config = dict(
    n_layer=10,
    d_model=128,
    n_experts=128,
    experts_per_token=6,
    d_expert=64,
    d_shared_expert=0,
    activation='squared_relu',
    moe_layers=[0, 1, 2, 3, 4, 5, 6, 7, 8, 9],
    router_score='sigmoid',
    normalize_top_k=True,
    routed_scale=2.5,
    balance_loss=0.0083,
    balance_bias=False,
    init_std_router=0.0079,
    lr_router=0.00224,
    vocab_size=1024,
    norm='rmsnorm',
    norm_eps=1e-06,
    tie_embeddings=False,
    optimizer='muon_variant',
    lr=0.00187,
    beta1=0.93,
    grad_clip=0.5,
    batch_tokens=[32768, 65536, 98304],
    seq_len=1536,
    train_tokens=294600000,
    steps=4763,
    dataset='wikipedia_en',
)
Below are experts of layer 3 (counted from 0) of a mixture-of-experts language model. Rows are named router (the router's row for the expert), up (a neuron's input weights, with its number), down (a neuron's output weights, with its number) and show model dimensions 0-127. Each number is 200 + 20 x the weight over its row's rms, rounded and kept within 0 to 999.
After each expert's rows: "comes after" lists some tokens at least twice as common just before its tokens as in all text; "comes before" lists some tokens at least twice as common just after its tokens as in all text. This comes from a sample of Wikipedia text that the model never trained on. Tokens count by the router's weight.

# expert 46
router,230,235,259,237,206,176,193,185,186,206,190,186,190,231,182,197,173,232,210,196,170,204,192,215,184,196,187,202,195,185,200,208,205,178,216,191,234,241,197,236,220,205,186,222,231,214,189,219,192,200,176,216,223,192,230,201,215,209,194,208,228,184,191,211,170,196,213,198,221,220,193,200,204,211,210,161,214,211,217,204,203,216,164,178,191,223,198,195,180,232,237,220,200,195,180,202,193,234,211,160,211,229,189,187,192,214,207,224,193,193,215,206,186,237,160,193,210,207,196,190,211,168,193,197,222,228,219,257
up0,214,188,195,201,172,170,180,183,201,245,204,195,193,171,202,204,164,195,184,238,187,183,216,204,174,196,197,211,188,223,194,192,216,198,215,212,160,210,218,205,210,218,141,179,217,193,214,247,221,198,214,181,196,182,201,147,215,163,195,190,189,193,184,195,218,203,215,190,187,213,218,193,194,177,192,187,201,211,210,177,169,202,202,185,185,164,165,197,196,198,223,208,230,187,192,187,205,163,161,155,207,200,206,194,158,183,185,183,204,200,157,180,174,189,200,189,198,193,211,205,171,205,186,187,226,160,176,210
down0,192,239,183,198,194,225,174,184,191,190,192,206,190,177,219,203,180,191,218,170,200,207,212,205,209,226,171,202,198,196,179,171,197,249,199,195,225,228,211,228,220,210,186,176,222,204,222,189,213,171,217,203,180,188,236,234,213,239,194,200,212,222,192,178,207,228,162,178,181,201,172,245,200,193,197,232,148,239,178,204,168,196,217,219,197,219,185,206,207,199,210,223,212,221,231,199,215,183,196,227,213,200,189,188,187,200,226,203,193,171,205,197,190,182,216,221,187,166,193,194,220,180,229,226,188,179,164,227
comes after: "20", " ", "19", "9", "5", "18"
comes before: " |", "–", ",", ".", ")", "0"

# expert 11
router,239,196,260,207,220,219,225,191,167,229,200,202,153,199,176,204,199,196,207,188,211,215,192,226,208,184,196,200,200,194,193,216,198,198,225,171,215,184,201,177,233,197,195,201,214,207,145,220,181,218,183,220,187,190,174,199,215,238,163,218,207,214,203,207,225,194,213,179,218,188,176,191,210,201,240,174,244,202,170,209,190,205,191,202,190,186,215,199,186,223,204,187,233,241,220,226,175,187,198,163,218,211,171,175,158,230,165,209,180,217,217,210,178,210,194,199,221,206,212,194,199,208,189,222,193,200,209,213
up0,194,188,206,205,183,168,176,188,185,233,200,218,181,224,213,193,193,185,197,217,179,185,206,197,211,186,159,201,190,178,201,204,193,197,176,180,197,163,218,162,232,187,208,191,196,233,196,216,185,197,199,231,199,219,168,193,218,209,171,180,191,215,176,167,188,154,217,177,218,184,177,228,207,209,213,214,228,176,194,218,226,253,156,203,181,191,191,207,198,185,196,210,200,235,190,198,220,197,212,196,193,182,210,195,210,243,216,198,160,233,220,238,215,208,182,210,174,208,205,162,187,184,228,237,182,174,205,208
down0,211,213,210,202,209,148,221,195,207,192,197,232,195,216,189,204,184,186,201,195,179,180,199,212,202,195,176,198,201,200,146,193,164,227,173,180,196,159,208,193,182,184,269,211,196,264,177,196,200,197,192,223,186,212,209,189,202,215,197,176,198,210,217,171,225,200,205,162,185,176,191,218,186,194,202,212,205,197,181,195,213,196,190,216,238,196,215,227,209,212,171,201,210,243,197,207,230,206,180,193,195,199,206,208,172,197,215,213,167,169,204,186,160,216,224,219,226,194,212,182,189,188,195,155,183,190,219,176
comes after: " ", "9", "7", ".", "6", "20"
comes before: " |", ".", "9", "7", " |\n", "6"

# expert 4
router,255,219,252,217,210,152,204,180,172,192,193,217,177,203,194,205,165,192,215,202,203,183,196,239,170,175,175,208,211,191,180,239,194,191,203,180,215,190,205,182,213,203,186,190,237,221,170,208,201,216,190,206,217,200,238,202,219,226,180,209,206,196,197,202,219,219,225,200,186,197,176,187,210,206,211,175,236,208,196,192,210,201,170,188,192,209,203,189,204,219,207,208,215,193,175,213,202,197,206,184,237,234,133,197,172,214,169,227,200,210,187,217,191,216,198,175,231,198,242,222,199,198,173,179,200,192,215,222
up0,192,187,211,202,213,177,187,191,215,200,208,223,189,215,204,182,192,243,186,194,160,210,232,202,213,190,222,193,180,221,155,217,220,196,172,196,219,155,231,211,177,217,219,202,176,230,193,222,201,210,170,211,192,210,211,193,207,225,223,239,194,168,206,161,162,180,219,182,182,180,183,188,231,177,189,148,170,190,220,225,179,206,202,193,172,182,219,187,173,199,205,200,187,228,207,199,230,212,196,163,192,211,207,205,192,197,225,220,209,209,192,229,210,218,219,180,204,183,255,198,190,233,203,214,216,200,199,196
down0,188,197,182,182,166,174,194,217,207,194,185,191,180,209,181,190,220,161,209,215,203,210,247,180,198,201,184,189,215,200,192,215,201,205,169,210,194,216,200,174,188,193,201,228,185,205,199,163,223,193,238,206,225,215,179,226,243,212,204,215,190,199,177,193,195,145,153,140,214,185,225,176,183,201,205,193,211,173,211,178,188,197,185,161,219,190,193,214,193,216,181,206,226,234,219,199,228,206,196,190,206,188,205,219,203,210,222,204,234,235,207,225,174,200,217,177,191,186,172,217,189,195,186,203,168,236,226,215
comes after: " ", "1", "6", "5", ".", "3"
comes before: " |", "0", ".", " ", "6", "3"

# expert 91
router,230,217,212,195,225,231,186,201,151,197,181,174,235,198,206,213,195,235,170,202,220,167,229,227,208,192,192,204,215,230,227,215,174,212,238,187,231,210,204,170,236,190,179,196,239,197,194,187,221,159,204,189,192,205,209,199,223,219,198,248,227,182,219,201,201,207,186,159,192,199,217,195,180,194,174,219,168,201,202,181,193,214,174,199,211,191,196,197,228,242,173,196,197,163,204,183,188,167,206,197,213,202,182,171,199,203,198,198,222,245,213,205,188,197,169,185,197,225,207,200,188,195,182,172,205,181,197,218
up0,184,188,251,177,222,200,168,220,193,221,225,230,235,222,225,185,191,213,190,211,203,203,206,172,196,229,215,239,225,216,197,187,202,183,228,203,186,208,221,165,173,177,169,238,230,201,207,213,183,171,217,181,185,180,180,214,226,224,198,204,223,186,204,177,219,180,195,205,200,184,212,210,221,203,203,220,211,177,214,192,181,199,214,223,196,199,156,232,204,185,192,213,230,222,197,207,209,177,195,213,198,169,195,211,217,220,202,209,180,217,176,166,210,235,183,205,178,152,223,243,200,181,210,233,208,201,212,204
down0,208,248,196,180,184,185,223,223,222,184,239,187,223,168,175,201,237,161,200,221,175,179,207,170,190,207,262,218,204,199,212,218,158,201,211,227,168,223,202,219,190,212,177,210,228,184,222,204,182,191,210,197,197,173,188,230,227,198,204,195,203,215,213,210,192,197,212,188,203,209,187,213,187,213,184,226,208,193,209,194,215,215,159,201,214,185,205,213,181,186,210,174,202,230,214,188,238,205,205,219,183,163,193,199,191,216,202,164,161,200,201,221,167,211,186,209,230,196,246,203,203,215,202,193,223,188,183,232
comes after: " |", " ", ";", "0", "%", " —"
comes before: " ", " |", " |\n", "0", "1", "|"

# expert 8
router,244,180,203,173,209,207,188,209,164,191,212,187,196,184,176,199,181,182,225,185,213,168,236,204,228,200,192,232,196,194,205,175,199,217,179,224,173,202,211,217,204,199,192,214,224,192,199,219,140,193,242,182,199,180,187,209,233,192,186,231,185,187,206,219,171,219,216,191,213,224,196,201,214,159,179,228,214,165,181,197,201,205,174,191,181,206,147,205,217,200,198,203,231,211,219,174,194,199,205,175,202,207,185,171,201,206,178,240,247,196,193,232,238,172,202,212,217,206,200,209,203,219,182,213,184,211,220,207
up0,204,179,202,240,189,217,164,209,188,216,222,187,219,205,179,194,178,195,175,207,167,250,191,191,181,197,195,198,177,206,188,207,208,186,175,178,195,193,200,203,242,209,194,228,171,202,208,235,208,196,187,233,252,169,216,210,192,181,170,224,205,192,219,240,176,237,179,208,217,167,194,202,210,166,192,180,228,205,202,218,178,198,204,173,230,223,199,206,207,235,197,195,243,226,188,180,235,204,186,170,188,169,187,174,207,202,206,172,196,160,205,215,213,203,192,182,200,189,225,188,206,208,228,210,215,201,209,215
down0,193,214,216,199,186,204,189,185,174,202,175,208,178,203,205,213,181,216,205,198,194,220,236,195,217,216,203,180,190,168,237,220,198,171,212,202,198,169,159,193,181,195,200,208,215,201,183,218,186,216,227,216,191,189,198,203,215,223,212,183,206,176,198,207,226,205,192,177,147,156,198,170,223,227,180,220,232,163,183,196,205,228,224,174,212,203,180,228,202,185,187,187,152,211,186,228,205,162,222,182,244,183,218,207,187,204,213,229,220,210,206,185,186,228,194,201,215,208,215,214,169,203,189,177,217,190,179,256
comes after: "s", "a", "es", "er", "i", "y"
comes before: " ", " and", " the", " a", " M", " which"

# expert 121
router,225,194,214,179,185,191,178,202,172,188,198,203,178,191,189,165,224,159,170,194,223,191,240,205,214,179,209,237,198,219,218,183,212,226,175,225,205,203,207,182,228,173,204,210,214,231,208,240,171,182,214,197,196,196,193,198,211,208,185,206,200,172,193,208,167,225,235,202,186,178,214,189,219,191,190,202,218,173,188,192,163,198,166,200,177,215,189,213,220,188,181,196,218,229,183,197,183,186,175,186,189,223,182,163,231,187,198,217,240,193,194,245,173,189,180,212,220,195,220,181,197,220,155,172,179,195,218,232
up0,173,225,179,209,174,180,211,201,198,206,173,179,191,173,188,181,174,189,219,193,212,226,211,189,217,188,223,195,203,215,207,205,204,194,206,176,208,192,250,195,208,189,188,212,223,222,216,173,217,198,188,187,233,229,194,190,166,213,188,170,256,188,197,226,188,181,230,206,175,186,235,179,197,223,183,228,200,222,200,199,191,180,206,173,159,183,162,236,198,202,200,202,221,194,204,206,209,205,197,233,217,188,164,227,218,228,214,229,230,195,202,237,210,170,204,210,192,223,218,183,172,211,169,184,199,243,188,188
down0,185,163,195,224,181,214,179,198,185,178,214,204,194,190,191,193,212,207,180,194,235,197,223,188,195,168,168,193,184,202,204,172,196,199,219,227,181,185,227,241,183,225,200,207,195,168,177,228,195,171,181,194,220,205,192,215,239,165,218,205,173,198,227,223,175,204,213,182,191,210,166,208,226,181,192,195,186,199,182,208,183,199,241,184,235,195,207,175,249,214,234,201,184,184,206,199,175,243,228,167,192,207,215,220,210,184,230,202,205,194,191,173,242,224,199,183,211,213,226,192,175,208,209,224,224,219,222,219
comes after: ",", " is", " was", " It", "s", " it"
comes before: " a", " the", " and", " s", " he", " an"

# expert 28
router,199,175,217,223,173,194,165,186,181,192,202,195,178,205,202,207,211,204,186,197,186,181,224,234,211,208,179,210,195,220,196,208,234,215,182,225,222,253,205,148,204,184,168,224,225,224,210,214,174,212,209,177,185,226,219,200,217,240,210,243,233,199,192,174,204,206,201,208,180,176,178,233,202,187,183,177,182,161,227,203,205,223,186,213,200,220,211,234,215,181,181,230,186,212,198,180,202,215,196,202,199,197,201,156,219,173,172,241,192,200,230,222,183,208,171,211,217,200,226,199,181,206,183,180,194,195,208,220
up0,217,170,205,219,166,217,190,192,207,184,178,225,176,218,208,152,211,175,195,179,202,221,200,178,205,183,169,233,193,203,186,204,190,214,186,228,202,246,180,179,195,223,226,243,205,218,210,187,205,205,205,232,202,200,237,207,200,253,210,215,230,195,203,212,225,193,194,206,166,200,224,192,213,183,220,197,177,220,191,170,232,221,200,205,201,201,214,207,181,195,203,193,191,240,239,171,205,213,210,199,193,200,217,198,162,170,146,198,210,235,176,193,192,213,187,231,193,185,222,188,185,225,218,207,211,221,186,216
down0,167,180,195,186,212,175,211,143,218,182,222,214,195,229,203,232,191,221,215,191,197,187,192,189,217,220,193,198,213,224,221,233,215,192,168,192,174,174,181,213,176,222,211,201,186,207,159,196,203,211,185,223,222,157,182,227,193,227,201,241,220,214,185,230,183,203,213,210,154,189,195,216,194,233,218,210,181,191,201,233,198,217,197,191,187,226,192,184,204,227,195,209,180,237,206,193,212,199,179,197,208,214,220,236,193,223,217,170,170,210,206,230,185,224,195,214,206,206,161,188,235,207,189,177,206,207,204,162
comes after: " of", " in", "ed", ",", " and", " as"
comes before: " s", " f", " m", " c", " p", " b"